Experts of a small language model.
Size: 8 layers, width 384, 63.7M parameters.
Experts: 32 empty slots to pick, a shared expert of 192 neurons.
Below are experts of layer 2 (counted from 0) of a mixture-of-experts language model. Rows are named router (the router's row for the expert), up (a neuron's input weights, with its number), down (a neuron's output weights, with its number) and show model dimensions 96-143. Each number is 500 + 50 x the weight over its row's rms, rounded and kept within 0 to 999. Numbers have three digits each.
After each expert's rows: "comes before" lists some tokens at least twice as common just after its tokens as in all text; "gets" lists some tokens that make up at least twice as much of what it gets as of all text. This comes from a sample of Wikipedia text that the model never trained on. Tokens count by the router's weight.

# expert 86
router:462466489540434396512460507529493547493373476475505512435421446536483424538492440493475458544515433457595556463504547561553583466496510495547537
up0:474487499551471496427471429437522516461503606428490477461492495506433421488521438533536431470502521352506455428546517538547474472522473515540486
down0:453512370516491469524499413475494536492519546534498529490556546482423493486528410562486526406491538505586494468554473444537498480517442472537490
comes before: " ", " JPL", " —", " The", " A", " \""
gets: " |", ":", " –", " /", ",", " by"

# expert 8
router:484482550504443438499506524512522571461385469469512525466448485530453454555467459534462467500450448525566528475479587549642558432466498518483481
up0:493485482466455448472536488508468607510470483432527396513521473556538492539471509450491546562493606506550560479462485472485482512387552413477468
down0:409478473435516548523384442471487567491518479539481544435561420538515507505531476470482540468536507490565478436419530524452414478447567492507500
comes before: " ", " |\n", " /", " by", ":", " on"
gets: "|", " his", "),", "\"", ")", "″W"

# expert 59
router:512560471546431548487561502479631549475461468488465540477447459499411522497415478482420391485469565492543470531539497487510518473520431599431535
up0:502411476550524437525439599487478521476502402500506498498470528431456538597586479490484531594457511568526451421517550521468536557429404456581434
down0:475450488523536500546432529531488513501495490490532457539479477499527505512526490460563465533541512441594499469387564527360601464515575506459627
comes before: " The", " In", " He", " It", " She", " This"
gets: ".", "-", ")", ".\n\n", ").", "\"."

# expert 42
router:540574547560442446530447552513496499543497463533600635576401421526608515471562473513556496524461495479609505497505477502445530486562440552527551
up0:563604568528494407563486473477496583448496417481522470537492512468507597459461505536395512463449515542477549588471518545578475486391434509601526
down0:577457445532576444507446493452434485441484420542512442618555518422544596549528501435525516549363516466454472541484439547431561471489509524516450
comes before: " ", " —;", " \"", " A", " The", " Green"
gets: ":", ";", " |", " –", ")", " -"

# expert 66
router:573469484520537445533501471533545559483506455545497523519554526465471546586508451576438488485485439556505469473524488493477549477563417500580484
up0:563492491496551524467457495469402537439528451411451449547528489483500496534624508491501404411555525579544483579465544502428562573458496577536543
down0:481502513497517444517478451510532504507516479509560527460507492552505471527479391504513474472474446480493556458519496523507491443426480561559518
comes before: " ", " —", " −", " +", " Total", " No"
gets: " |", "|", "=", " include", "°W", " quickly"

# expert 45
router:491447503457531469497535419479477599537594523440469525498582562515470577363549493439492540409562565585523504477467504539528474616465433372468508
up0:530446553463418452538492540576623520528449506499546424487509432463581484542402541415581447552488514485544532484540570506503517469526549568570562
down0:582502407542478527558395540477556461483470513365415448489529487496539526553433517499525438466464472503443494516468468486498402429515431594493482
comes before: "|", "-", "==", "The", "===", "In"
gets: " |\n", "\n", ".\n\n", "\n\n", "==", ")\n"

# expert 23
router:509576477574431487436554451467567531428475431508498517489484393532394535502397481450517361527431594441573531545515469557521506478517452651440519
up0:517528500521563442531484625524506508423465479421530480587434501451448492565431515461538565482447534474526504465452504467398525496560472529493515
down0:380498560477514483472580468471462472454484551524419541510510559535561572441541485527513509448529468527520595475491509477558499490424519453497561
comes before: " The", " In", " He", "==", " It", " She"
gets: ".", ".\n\n", ".\n", ").", ";", " ."

# expert 127
router:513478538504567534527511461473485585532586524407439552510607558485510575390566501453492539438528577569462420463451469578494464573491408350472466
up0:619497489575449543523523477464555440532451435533562494527381447498545503551501490496572395559495528387555540578603497507440523471578485592494500
down0:534454464509492528535471510532544530440471478541538486508474443597563498525429456533496485531494514431489481476583520556459506385595535562584560
comes before: "|", "-", "==", "The", "===", "In"
gets: " |\n", ".\n\n", "\n", "\n\n", "==", "==\n"

# expert 60
router:509504469589482471496503491437510525495422448430492511516417455523430464607499463485430441576500489439573511473523502585631584423486572497568480
up0:523547535511502581510487446442494554528537492535524551493423425497537479468424491457486443570481432493489501437547481509585537462516547500493576
down0:524506538535475422432614504451547673524479438474587542559497429523440475471578577525540465444494395590580534523484421562478477524533498468557415
comes before: " |", " |\n", "0", ";", " (", "1"
gets: ")", "\"", ".", "%", " —", "0"

# expert 0
router:490544512633435511489545449417503560583439495529568533518392469461526428558490500585408400530397470450566513503542485498644563431530546510493536
up0:518508482513530431578456509517473445498492443535537541459562459445496486505539499482464443533505521490494463412476447465551579409475533526483635
down0:519448479473511473529537440521494515458522429504464613441617563485533418564498502463488537504619544476495456485518475459482387505650475495499471
comes before: " |", " |\n", " (", "1", "0", " is"
gets: ")", "\"", "%", "),", "–", "th"

# expert 94
router:433535490433553574532506482522499477530553517534462462514562540425538608455527614543511569536542575539486502514476460436457447563593473544466552
up0:519399488497490416507520585518477589445501467443505513536467431568494519519499450547521431554445445486511522524512487531542554504541519494547504
down0:580483490601538467482585485432499486511554388483484492523407488509477533474471467484492437507449462468521468458537521491572518410556434494417530
comes before: " the", " a", " his", " be", " their", " its"
gets: " to", " for", " by", " with", " on", " in"

# expert 69
router:413506521462476535493554436472579446527519451522523505494524497416496504458429558495610470582494493568447538397567514546513473583533524572510533
up0:559433513501493562511538438486520553570533442444501512484604422472471614526576461536503481530465529406553539545432522517496488443466464503593579
down0:431491556461425505455540423435532425445461486423483483569473479517526514447445419539555543486504607558525536507485538522562545518549506476480526
comes before: " the", ":", " a", " his", " an", " by"
gets: " for", " to", " in", " at", " from", " by"